config = dict(
    n_experts=40,
    d_expert=96,
    moe_layers=[1, 2, 3, 4, 5, 6, 7, 8, 9, 10, 11],
    init_std_router=0.0225,
    lr_router=0.000334,
    vocab_size=16384,
    norm_eps=1e-07,
    beta1=0.95,
    steps=7874,
)
Below are experts of layer 5 (counted from 0) of a mixture-of-experts language model. Rows are named up (a neuron's input weights, with its number) and show model dimensions 0-55. Each number is 128 + 32 x the weight over its row's rms, rounded and kept within 0 to 255. Numbers have three digits each.
Before each expert's rows: a language model's description of what the expert responds to. This comes from a sample of Wikipedia text that the model never trained on.

# expert 25
Inner and final fragments of proper names and places, especially foreign names and club or town names, e.g. Hels-ing-borgs, Vill-ar-real, York-town.
up9:155122057104100128100138123151158107183136170127172163131145138140084097073141156138102140140131199157097148085140144093149119091158097125110096186168155108098152115129

# expert 28
Middle and end pieces of personal names, foreign words and taxon names, like Evel-yn, Ehsa-an, Nebuchadne-zz-ar, Par-vicingula.
up9:115130159230082096127158144131072128134142143182112170157127129156165125109115133146117133122161107104153102126119162161122115120142069156107100117118093127128115151148

# expert 17
Table-cell labels such as country codes, parties, award categories and results, e.g. ENG, USA, Republican, Nominated, Album.
up9:169123040084164152133083148113089084105136131166085154120131078093160092094097169154064071151110155125082140090126125125154079146132191134114142132181076068128087130142

# expert 24
Pipe characters between table cells, plus dashes, semicolons and colons separating fields in tables and infobox-style lists.
up9:170155134107095141162088131123164136156107111112098118097139090112157104153105117144121140157136135141128124121129083111126061066134067128107122190104146118151104104113

# expert 38
Personal pronouns as subjects or objects in plot and biography narration, such as he, she, it, him, plus opening pieces of proper names.
up9:142126087194107102117172060159152098148110175159135119151156128177166144176117139112166157117118133088145132151148142181122141089095115067137159171126092086099153160106

# expert 14
Letters and word pieces inside non-English words and names, including accented, Cyrillic, Old Norse and Thai text, such as ú, œ, Автомоб(и)ли.
up9:156119121153130107157115166096059118146119102122130119130102115148124166121126122096124090150144127091120134132117156158178083176182118165176208155113146139158140076154

# expert 2
Opening or middle pieces of content words in science and technical prose that need a suffix, such as kinet(ics), mod(elling), project(ive), poll(ination).
up9:174126135115099083189154150140138143119148142117164113078074124147173155148153091069137144128182104092135129157125139153181127190161146190116092165102120157127127131133

# expert 39
Single capital letters beginning a name or abbreviation (P, K, St, J) and pipes before genus abbreviations in species tables, near coordinates.
up0:154096107127134099139131119158134134159137179151186140178173094166175128112138120105132146082135162164133110145132158082110148199137104141187147125149140151136141116112

# expert 6
Prepositions like of, in, at, from, near, into, along in place, transport and landmark descriptions, as in "based at", "located near".
up0:136139124095186138118087131109118137095155183158129163123142158165113135159101137140121141151126186117132173147125124102095146141123094113117176136158113135100087168186

# expert 10
Surnames and role nouns naming people, often after first names or nationalities, such as Jones, politician, footballer, director, wife, translator.
up9:086140107176068083100116082155120115145168201143086135159178129118101137142136127079120119135141171075128138082153101132110191134113109141099177107073121151095113129126

# expert 15
Pieces completing proper names: Latin genus and species endings (-ius, -idae, -ensis), given names like Anna and Ekaterina, and countries like France and Italy.
up0:129105132140087112083096105107129089099159159095071115087154105149150119213136131134156134098121119147100073104123124164161132107146146123047105139121120086151124193078

# expert 3
Quantity words such as most, more, one, many, several, plus compass words and leading digits of numbers in prose and tables (80, 77, 32).
up9:155145149120121081087076175141113130132162128113153136192083154138119152176115143083122146130113036087177129135155163060166094091038164136086087126148070106144107095056

# expert 4
Descriptive adjectives and adjective-forming word endings before nouns in prose, like large, British, local, -ed, -able, -ic.
up0:173132194113145126121176146135103129155105113065110156131144102135206108127139146145129089064101114131120141111037171149115097073194083074120160120162174102141138181094

# expert 34
Function words opening clauses or quotes after a noun or verb, such as which, that, where, when, opening quotation marks, and "the" after "of".
up9:153065079164138102088147132111147122120116130084116124116052119078153105130074145173163086148193091132118106138082164147112114136113149114113134164125097109179174186173

# expert 32
Sentence-final periods, decimal points in numbers, row-ending pipes in tables, and year prefixes like 201, 198.
up0:122096153191116111152158111160101103145118149121088152186112110169168148111118204137130097080170203150132181121093147106151120165129150162158076135079104144124120104171

# expert 20
Administrative and location nouns in place articles and coordinates, like village, district, province, region, area, °E.
up0:167125127147111126109144085081128091158055106126044103186104158131108139129124171148129114122121189178058140156109147115119159121142099153154119140042126117145157087130

# expert 11
First three digits of years such as 193, 196, 201, especially in birth dates and lifespans in biographies and lists of politicians.
up9:139092134123105108107165076125140122063131129130144166119204105147181150126128118130106166088147137084123146084156085116085184129141077131128147137139078130137136124137

# expert 36
Letters inside parenthesized acronyms, digits in codes and route numbers, and LaTeX braces, like (VCE), (CCDI), SR 664.
up9:168163152127099061133161098118158134075131128078074085104091158161087130169137068144158184118131153079089127133163181100105087168125184127140154122123045157138133124119

# expert 22
Prepositions and verbs in sports career text, mostly in, to, at after won or joined, as in "won a league title in 2012".
up9:121129154120104120113142101106129114160084114120149196126094097129087097099097060053117121116067125130162089051149140064142199081060134098156107155132084205169130101124